{
  "n_experts": 192,
  "experts_per_token": 6,
  "balance_loss": 0.00956,
  "router_bias": true,
  "norm": "rmsnorm",
  "optimizer": "muon_variant",
  "learning_rate": 0.0134
}
Below are experts of layer 5 (counted from 0) of a mixture-of-experts language model. Rows are named gate (a neuron's input weights, with its number), up (a neuron's input weights, with its number) and show model dimensions 0-159. Each number is 128 + 24 x the weight over its row's rms, rounded and kept within 0 to 255. Numbers have three digits each.
Before each expert's rows: a language model's description of what the expert responds to. This comes from a sample of Wikipedia text that the model never trained on.

# expert 45
The pronoun I, the capital I in COVID, or after w as in worth and Sampdoria, and con/Con word starts.
gate0:127112151112072136107103150141126100090150140148099115123107135155099130094119134108152093164134177118128118108146116138108101121122152110131110155104079146093130089138118128165116142110122077107150149126113114092160139140138118088120098121138155141163116119156110144167139143102137177061124122087167152155104147123104133120153078130120096124151131112142142144096117129120140178132141103143106126102122119140110130136094151163141090065132119155135107115109119201100157138141130152
up0:132109110130113117158135087117163142142083133113151104148158129121130121123164126094095115086151128144149116137139096129147150115132135179154164099174107160151136127153119121126117110105102157155108097125126146193131132084116139094143153148137112109104155158142136097138103107133126098223124125152119105113157128125154126124133145113102129121141118133124107084161169111128126108130084139112129124163085086131144087138143097118093116136130155116151136097126148105189124115158082102

# expert 50
Adjective-forming endings and common adjectives, like ic in genomic, metamorphic, al in monoclonal, plus original, new, public.
gate0:176106120100141140162129152126078137180133136153124124105180135118150110143147110142102133127122141103143086152140182177167120124123150089122150108152120123147134122093168161120166123137142106129116164096092095079161163124178099133139107090119149151150079162122115135139128130110141130118147136126154132129105112157097124123121167140145146080114107119144095103114149124162137109117136147152164135170160189128168092125135158124115121132168129129101146123135122150118130132082114151
up0:159111110093151124142121156130090122182170139166098114135176109110144131094121119149112132128109138090124080153127169139137134143113147123096147125151120139149127129115139151125166134149132124137101160098050102126134173166195103141172119098119155135128082148109123127144119138123144117122139161152149116123109127141095124126115150121108126104097083115139134129122172128122131070093161119135132121150180158131171110132157166110124152151155128105082155116141111098123144143113107163

# expert 22
First token of a field label after a line-start dash in infoboxes and credit lists, such as Author:, Voices of:, Weight:, Genus:, plus chronology headers.
gate0:175149106128130078130148114108103154093142142062191133115127156143081098167147152124103131149148145153150124124114135129161130133130134152111120132084117141075141096122120137147125155080147107141108150122121153109109131101109129187115085146124169116119144084106117143149146101110145115110161141163128147096100121122104126152114156137150144173125120120153166130143105124125126140125110153130106135111158124125164098142129127157121142083154110114128075138096201119106111124153152094
up0:169136099124116084117148107127091135096152150066204126119124156158105103196141151119117131150144131128130122134128136129155117128138135138110133145106120122065136095109122131139128159071144119147106142136119137112096143093114113166129083138132157121118164095106115136148148079119142127102160139150122149096108131129111117156128170132125142165133139134132183135155083132112133154112108153124115139129150136121158109144134132170126146097158084103126087131098195118089128112137148105

# expert 23
Line breaks, list hyphens, table pipes and heading equals signs in infoboxes, tables and See also lists, especially sports career sections.
gate0:140148131079104153080145131140188080112145138118125094104108125147144103104132147117157157126120094134102135112121109120104108128157085154088101131124094135127153142084132107093154148161116100110088099127117118102114112113143174094138126108094099132167109150104090149145146072117145105146124160153157119152102121159098126100097089134142125158106167109130115138106142099110127117130157112147141133128093056109149138156129116132163160131117122100131104152180141119152163135140137122
up0:158136186094125147134153119115116137088133134109130130105125144113166103136128094144129146114160092108132125154096127102127145143141075124105158137125101152182151152094137160128119104141118130143139152120156090105093132118147107123151170097123133170072138168126129099148140145150127122067085141152149154166059119174149156110139144139112125122121107113120156108135152109168152120148160112098147139151113119126180111139110112154113126145149119121120107147161136133135090163172169148

# expert 2
Word-initial pieces and spaces inside compound terms and names, like St in Stage, st in stock, space in Game log.
gate0:122128197095150127128119140202132102109105104094122116142099135139143133135106074121128125122156142148125127151163108114086138096134097100130163145140096132104113093146129159128112161129118108063103122136184111171121147157142103133139138121131109107100113198148108149163136165125137119127095119123152151119140167124142097132096152117150111141117096118188125163147141133116154146139182131147117138129115137123103131161108088114108155093145085119128113119157107103145137115142157121
up0:140122113143135125140104165135107146135125124142144134120167111143144152111156152157141117158102141177163076187129099149139151125167158102103107141129146153130114140140134132133121154125122156113160097160105130137127083113154123141078178149091170135131080089156127127143140104161152135155118159107139109119131160139145126154046126106109123153132175129127128152118120135137072119120113163153108104138077124150155090122140144113167129109145136083106148155156139145112115154128128087

# expert 24
Consonant pieces inside German, Indian and Arabic words, plus raw Arabic and other byte-level characters, such as Ja-h-re, Deshmuk-h, محم-د.
gate0:137134126115108130130130102130112166093123155126122167142107141137127118106119081084189167170135105120142103120121125135168130093120108149138137131113114127130141138143129113099170135098082091072150166075103146121145172156138137098145125118163150115163136130092114166127137167126116152134091099108102148138128110135142097140132112127090097088138091143150134123100156146131112142129127178184088115148173127144109137110151140121175109085120116125140120091140079119160097133148137127
up0:114130142127108129154124093146172075103140102120156164142148134088139102121113090084120162086107124099106159132139099119124107114119102136097133095118145155163119113139102126089090154117110140135152112097165136124161111125123146155130128143102121180087133143108129147142143136115159164106123137163129119129164183102121146130120156081112137111169114146129108124126092123086116135106169119119140165153118070118116128158145136141123098103128112080156118128136150118075151147109186166

# expert 48
Bare space token after a function word when the next word is split, such as "and ⎵teaching", "an ⎵enzyme", "was ⎵educated".
gate0:099140126114169150104160178116107116137136105085091104125154149138145146161140125126102182117144133073129073113174181137105149160089146133105135124160134132144148117174138129130122164113139105105120128131127135136105094147120130114143190148145138134116121149160103129120155126112133122160152105141129126172126097115107072119155109149120137091118161146107146119129118129098126116102140107089171152157140176122147106125162069136150120122121143176183156141140134119150106108126120154
up0:133159107146098116131149145107116147136097077166096119089157127139111129162143068135148165117081153084157107107141119094104124121141112145102136085126115123180127128091149129154127142113122117117156164103136133134119112107158122120098129198105140097142133111156135118114135168154138130122130103149156177094127143108129126106143146144159169118151124113114137166156126169106101122132087116130170158149109131115153144162120096133137131166097108145170137133119164176095108104090140117

# expert 14
Odd tokens in legal citations, LaTeX, code and Cyrillic or Turkmen text, like SI 2002/, closing braces, score dashes.
gate0:117125206171120131130105170131127130104119102146150138130147108126105170099117137067115130103146136156081121166179167122094134121077156155155128138135123130076175091124146118160115087123136134149098145137084137110169146143138088092092095117112124117118130113153128146129142125097120124094127108123174110168144119137128158163119145155138156147106130119146139145112141117106107169114103104139108156114102102115108129135099126125134157073146141126177134135135126136093158140117120161
up0:147128103097120121120157074118125138142151155102113130110085160119123090190128108161137154174107118091160142121102113127174120134157076076103135124099128119177093146125099118112137150130128114136166129121179133137110126093105155157166183145134133122163130151082127106129108101139153130126128152119093137104129111117135104096149097106105092103148130137127119104102141128155142092152132156107153122122177131132155139126176108130131110156107098136073103133122151121164110115145113097

# expert 17
Opening prefix-like pieces of words after a space or hyphen, often in genre or subject lists, such as pro-gressive, bi-ocides, multi, trans, pre.
gate0:101126155119170152110081163112122141121198107097117081101110112118133093171103155115133164128092116171092062134117137118093155139107137115127118131121124132143143103129107132119152131092111126142129111130164139139168088148138148127135114147147103126153093139137131173140111106107137130113106087117076137109155096158111128172139133146073158120130131098118194112121078113081114149111106168121120154117123128123099156153133130119161142113125142120157164133155121101131128147160129142
up0:114116111118130076178164151102121120129138094134117139124131114148091105138133124154095137143117147166146114115107121101100152131125117128154068047113116155104137102108153109114128177119083131166131159137127091098146110102138119137120087139111115132136135114108128120099150129138143161152131118145121132146119168148124074119122112098162154122145161090115144145121135129144182105126149116151149162141148153109128131191120095115160155132144165128134105184147127089136165152114130180

# expert 8
First capital or prefix piece of a table cell or header after a pipe, like S in Sex, T in Title, un, percentages.
gate0:150147153090132157084133116135128132134142124136131100129096131090133151122140133130142088127147098141136126178139138056141111135102121116112155164109133135142132161091137170146097151143112126135172140156116124141140123147081127111121145120169088095114156115134153157144105172104108087160125134150138139127150120156114112168120112139075106152115159101152151159122146131154168108073154148113146104154156168137128172104104092137136123160133138122152124101116109134080071163136127164
up0:134140112175116116150117117125112131121104130138140165125164127119139052156115108168135131131104118106118145110090101168103121120151113141126096098154145133092113119146130090090101112130124130102115110112165149127116115105169123134094122131111139172152096137127129107105127121160134137110132125128122108123087131085146165112128121152148152100133116170102130112121111105122085132197125091133114165141088093117149072163167176114138144089159135130110164137137168122137164094127095077

# expert 37
Function words and word starts in physical descriptions of species, plants and buildings: yellow, with; dark fuscous discal; the cowries.
gate0:178125171106073113119081136116146164172108133165108142102104113181104086154106149106177115138093116137135136178127162146110132099156116105131067141137123103093159111115145111136096140134109085180120141107123116118141163127111159140139153111105130149158160117131154126126157135121123169120125173127141132101130135078103098113146148130118141138110110117165124130150095098091160122152116165124114148133135113135148081117149139154165129173140140114158144146119151104114142156136104117
up0:114144135107110136135127114115156114142146098152142152136125123089149195169084151152097168110116156108150104128137109138127074150126155101105149096167135096122112125141089168101110112139163128130159125085151084121159096130115133127146128162103118126154162140118109127168087116148081079147146133160125125108155164105135125085138152149143172160100153130115102127115136123132100079128154119127148114138105138154113133142125144122152075157144132102123085116167106105133123135110115075

# expert 47
First letters or words of infobox field names after a list hyphen, such as Fire, Vehicle, Area, Location, Country, Binomial name.
gate0:113094098117150105140187086099100135154129111161139155138173120090072085136109110153139131088116133131139099123097088138146138134151125152172102151125114109151127161145096082113138125079136121121138133132094106107127154126080113113115142136104109115107088103109105114165094092075110124078107136097102107098139134132107138130113114100165130140134113134150118082086162090143112100128153160147165124138133119128122149165133119110110113093120098125137103116188144126114135108130132116
up0:105136161114131083127130143135104102140139133171092126108150150148111115158172132093129097136148130142162104112121120125088089156127150162109136129124157121130156110101130094114169100122128100142135090153116128095195123187131076135100175127126149139118102095135106088150143140141091094081155147090075108095108098132145137133127086079112141107120102113100130148143132118110141134138143124178172094140130140119109136132106167163106130124087117140146124141127170131132149128132122113

# expert 12
Spaces, pipes, brackets and newlines in tables, LaTeX, chess moves and species lists, plus Cyrillic, Georgian and other non-Latin script characters.
gate0:159122144147109136174182097122153099103131124146131122153162147119107103120155119130163105143161162135213117143115124158101146119116144118150112127103149145094134157109089119144146116115158140115125183141107141070091196114148136132120111145114138123155109110138120108155133122144167121144120122134154138137149139140117072126150115134119090151151127084127161097128142132137096115079115162095126124104157130129138147171164147103121079079124103113152115165136110134112096136114152131
up0:075140134103152123093086157132111141147140142123128118085105112142163180131092150104108133117088110117065132076162122109149118130132116157109137142138104109149122090129188140100140141160114131125142090113116108193170082157125120125119131110139117127099146132144124143102135123114105151101132146118116115126134106139140158135131129132129144112111113171142118155135115144117168137175126099152130134160089121117137120072077103175136170162136167137092149081103137126152156111133139125

# expert 15
Word pieces like l, r, el, il inside personal given names and surnames, often in cast or name lists, such as Tay-l-or, Law-r-ence, Ed-el-traud.
gate0:126140132116102140156138153101136120108146121141114151173148099135142130145134134125152088108121097138106145112098138120070102120122121125128139075141083100166154108109166141142155125107136110138120094152132133090077138123113172083129143123132116173121152123146112106127156094122150124105130166147117149162086124132094140161068105126088122133120157161130109110088123118100126137125186137150113108154140110111122186105151147113119109111159152136128120136127142166156143104124202178
up0:102145133123100096132140143136141110136132129152077138158102093127110147128137125103159128125115075144058150135088157131098095122150144140134132104148073095116159109132144135133164075154129106164096118149121143095107144093102156125120120128112100147122140104148111128123161112131179133119142157168109156117066121129126145135090136129125143161138159142121131090080128110103119130106175155153131118145142128107128171110169139125135120145150145150150096130124131181131130075131188152

# expert 13
Suffix and middle pieces completing ordinary English words after a short start: b-ent, 19th-cent-ury, br-other, ill-us-tration, husb-and-ry.
gate0:141126114116100093153110157123148126127137161119142119083120128127141131148143099142157142122146132091145158163122134111151130157129094139116146113095116113143130149126137150137111140103158117147186125135104140124143151097137174130115109105125111127171114118063124090135158081135127153119121141133109130136122119133106176144164157137096137091100107115139115097171147173109104159143130126136132160120186192125110128114151134068162069128134110154083127077117162108161119144136177135
up0:164165086119131045108160089135147140126123154166141150106158129130159152150139136136111147123159168149124117116089123097121135137070090180125126122142160117152105116124150131095162121123144174172146078105118131162145100142100107170162132109123161119101164103100124116117114104140147111096114117107119110138099156145148138168154145143156141138152112105113072145135177140121134111121106108109085158125105146148132137120136119114134115089140115118138131086159102115123128106149156117

# expert 29
Capital letters in codes and abbreviations like ITF, NKVD and country codes, plus pipes and colons in tennis tables and taxonomy boxes (Species:).
gate0:138103114122111104115120139089126139150162143120121067166134139125093096119135135134107142146116142123116118118117113077147194160122134139098152092189189092126132122126154122128179107124164108133117116143138108130146083109183138117128121152132131129138097134123118144100124128160097134163107173123133143111152154105129106104165112158116099166128119169094161140155113129120096105118112079105151157134109132117106121136136151113122151153132126119142073182149144156123177090108109124
up0:157119104115122137141108157133114157102128102169106144109118115159143104164099087114089105095099114144115152114137158134111163141141169131127143103087093122147146124117125149127119150121121127108187147136120127126103097137152127083164116192079125157141143139107089097139116109135116139166147146127172135122131134102136131141104147102167151141140119113132163117120085199144145102104163095182081128168114145098147166139140102089113115135145148141106117131149094153106131151105138105

# expert 36
Adjective and participle suffixes closing a stem, such as -al, -ical, -ological, -ic, -ated, -ative, as in patern-al, Phenomen-ological.
gate0:147105168140118145125147166131138146080083180096157107150139110121093134095134161113136128153099124140142117102129140116104160123122175146114110177120161116176133118130116130131144105125128095148135127073118176148106097127118150146132122124155126117080132142121159115118081105118133107108109096105121109100124105113148151096149150134103151146101125179153131134119162118165167120147074093155104143159092123092130164141122085146131138129143167146133089155174132117155144127133131174
up0:111120149133115106135101072118152097119138061138127131133157133161163094161077158133133104113181115134132130129157127153126099114159097133147153093127141125099119132139117112127093151126155093116101115139133094109159167159149158146108184118095104088145120114114067156145154158131101180145127149109139106148132135098128123166124102135138103135138134098127110125164120110080083144131165157126102113111144155160147128118127148137113131137111132111148148107125127151119116117130125044

# expert 43
Capital letters in country codes and acronyms, plus country names, mostly in sports tables: (QAT), Poland, UFC, LGBT, Nigeria.
gate0:109170133148137162118143126160141150093114137152094118139116152116171161132085129167133143152094137129153185120146170114148152117130112110103099136089145111150069122109164122160153149143126128147131154061139117140110129135107117166120136129109107063171107113089127185143150160152157115118114112143142106111166172155100151099123124131140160126169161125120146134129149155139135097101136146163149093093129100118128128106122135133118106119118131123117089183115123152103129137107100124
up0:084125124080166126104156122115156108095099101135123122162180125177123112151141082127120124134114103114127140099145114127101176140118132166119107129050103113168122103127123101179149141118142146105132127132127102136120143083113121132106122118178121146073144156101125156146132133110126120111131124119150115148165175170091099165131091144102103129126110128114115157107131140110161128119142119112122121111168146173115133114143157125126122171117159109157131203134130143146144117135150168

# expert 5
First pieces or stems of ordinary nouns in prose, often word-initial fragments, such as et-y-mology, hy-mn, ide-a, book, life, family.
gate0:119154105106105152120144151160159096128124126106112161088120162123106086175094178117134160147141197129143159137111169134157153207143137170145121148134106158157143104148078103129130150127106113144097159126144172154145121112131117140116131125135085100140120167113116084140146118134093141137149129079138091165123114133109112132136104138097116133139128150128166135136140140105135116108121138112120170098137132166115137083090128154137137093153140130107169092109171126126151131136123141
up0:146180153122098170118065159164113107101111106113115171099128164092106100151098142123157144126132136128133162155117135129153158165116115165134107138107086162119136132166130120126093115122128139143134109075159188152151135103119111120149154125167117074153132116121157118148128135100129119121139127103133110167138115108106110144155115128105117133103109138174114137123120089129127176122110125122093149162118131127111132078082147132119157091121177117096114133160174165122129132125122173

# expert 20
Semicolons, commas, pipes and score dashes like –0, –2 in dense numeric lists, results tables and catalogue or SI citations.
gate0:157163167098128091090155142155137138138127147166073126099143115139082138114115153122139144168121131112132100107138136102106139157115144174109141121127186102156122143194145135141113142129114105153117132113069162131164118107117088146166084145125177084166134090139141069133121102111128162127134136147125134145131132125061131143127135101121090123135118137085122149109129134140090138103075157111124167102126098123127111138113157121103140113158114151156105114132126117131105138131117129
up0:161175151125135126103139111125122147148104140162092127150153094127054120149066145117156155143162105110123145147138103128104156190138165174129112111136139093168105109189156115111089161136147116153109139114122114147170105112136116113131118151153136115166136105136143068130151104113140127112171137151104134137144135121122159096181123114112105102128146144097129112120137137117112134125085121143098170117112077148111128120100113125107139136154118121163155149149151132135109139142075133

# expert 59
Sports record terms and score cells in infoboxes and tables, such as Wins, Youth career, Top score, goal, medal, scorelines.
gate0:127123112116139143080112166146115145132137110130114132132144152167147089108119113128122104119142116136089130137070153128079119124121183127144121180097091098121108120110147187168077128082151147061166099132102141106071090106123166140108099131140139120133149142153126127088106093102135087130158125129113096134126149116117108127145149093156117146116149150101118135079136132142082124124146157144117141166107150105153138140140110145120171115115106130126092124126124099141160163131134108
up0:105134130158108117157156155130158131148167111117222135149111094092168112109123154144103128136105125167155151125130150134089122122172079108147126146117133100142166146119105111197129116077098165132148172091122146138162139052106098100144142127130129131142119144109136101158100139104130133089152088135096122129142120112151132126126109101135118127155110090155108151097139123138138128120115134174151106123120142133127170178132123138144137135126146109127106140109133170126103126103139141

# expert 26
Function words opening clauses: pronouns and relatives like they, that, who, which, this, and, his, often after a comma.
gate0:145136161110098122140104106073151093137146124121148156120133101102147131129130133125130113117120133134143165133083102153133182118130136111123115136106124153147167092129168131138110160147074156121128107124147149112154171132095119140091102113104126134112151122157133103161084107132136120095087138106116119083121135125150128099159099135089096093120175141118119099206139104116139106132131192133122091115154105123176135151107140143139125118125150125139114132115173090073122110102159094
up0:145139172119110132162110108106128116143130088115131155136142080088157145139128136130120124113128132135123170128089090181123166110118140119108116136119140158126170089140171138164096150148087168132130129117157134124136146115090126137087112118119113115089121111164120113165105100118119131094089145113128119080136120139161109119136100132110099115122147129142102104203140069117142119144123193137127088118157093107175139159106139121149123153115131114147114151099171090096104119128158119

# expert 52
Mixed tokens in narrative prose and tables: spaces, line breaks, name starts like Sonny and Steve, Street, enterprises, 2002.
gate0:130131108150123120148161136144115107096148152118126169114105127124167115147127144106121167159140108150141139095213114129121134089099150127165102179112122099103132125093081128126139086119138132176097126094119147128202187137126145143127102147118151093147082101139132132105081138103158139134125111115157138118142134127100120133112139123148131129172148137119120128089109135163074136135101122140141118110111130112136118125108087107134147113141116154122080184136083128114130154140151160
up0:146137081134107161167109112121141161156132133097116125115111163149107120121156111134117122125120127105111123127153147142108152105162138125124143153124098151107111161136099150176170121107122140161151097116114124116101106113168091117132103143141093157095057151171182108115098154118125103116185140132125130106087123098141118153119168133130130148147148148127133147172127147118169133152154121111134128134122164089131124162134111123083172105092189151145105098115120093127104124125138185

# expert 30
Plural suffixes and final s pieces on nouns, such as -s, -ies, -ations, -ities, plus the s in occa-s-ions and con-s-olidation.
gate0:143140168120120137121091123117154163130122122144148154138144163119163088091136132134153129124103140131167173150116152152152115101102158145121138126117110115174138140156114115122133141114127192108133150118115155157131165122174133104119117151098153120114161133112133146117151159101096126140128147128135137100127161130114102130123094108103109102185120142081095138109148095141083094107165131133083084128175041159153129115111121156118143154150170119126154130133131143109144139124082090
up0:120170115144179151132156149136177125121144167124118123141165054082139139063125108152078141146108114111132122127143127118118124094130170132115142114117113147121133166151139110156130107150141131142109157115139124109132140091114155101141160118111139122147135168088094114146132106092149137134136067158193119147114119125101155100104109129131100107117136111148131093050134159119123130144129097124134184130126128149114123110102101133133139142100098138116109164157125085124145123134113168

# expert 28
Opening piece of a capitalized proper name after the, of, in or a comma, such as La Scala, Labour, Sri Lanka, Seminary.
gate0:145106126177130121119115120126109116129146155119151149136104088113114118165126096140115128118192109145149160116132148117131129123130100124133149112124095144102129134113152120161128086120119127108134130151103121159148121122147156095159136123149097112155100193137128148135145165112096123100087121107099120124110120153121091145137115082170143114085138152186127088164093181147123152140139189152130123133173129125172149184110106078149156130172123134149117111101139142121164114113107161
up0:076127092101135111140091140145138161100120099172112131122100137113157121123137107136110129135151158131082089172129085128126098143116187115119102179143123117119094115109145118092129136126132123135155151127124129130085126151132115133107143136136099163111140133111120150110106097130174126121188113137159189149129125111131179120137191198080112130132099116084131186100125107093140124120126136108133171099094113124119125087133140133127113131120118096098134118131115133137123147105114094

# expert 25
Spaces, pipes, line breaks, separators and headings in tables, census data and infoboxes, such as Pop. | Note, ===, ·, km, ±.
gate0:122169099097162136146134160139172151149134130154149114138134112081132147101134137122144180132119114124130147159126159181090109138160151111187120098104144119136119109140125112167108139182126167178118141074126145144192116136133095124139124123131129120115144119104108108129155141184150127157111078128134152123112124137107115150139119165073117119103128117111181139141080154125092139107138153112121148137165146104094163130152102135149137184131126135159147130102106147126123107114118146
up0:119154112115163122161161151171144121149139133191153146136108147090109148110159135159134164100135106120113153157118127128129105153158120116147156136088131116138090111129106116137092135171123163174131142094113144136137165099090116130136127109143159128116137150088097111114181147153186112129130097118123153128144137127101129153128175150069102123109110108121162136127087132139092123112157175142130141124137129080149142121159102148163152189154116106104095119118096140123120131122088148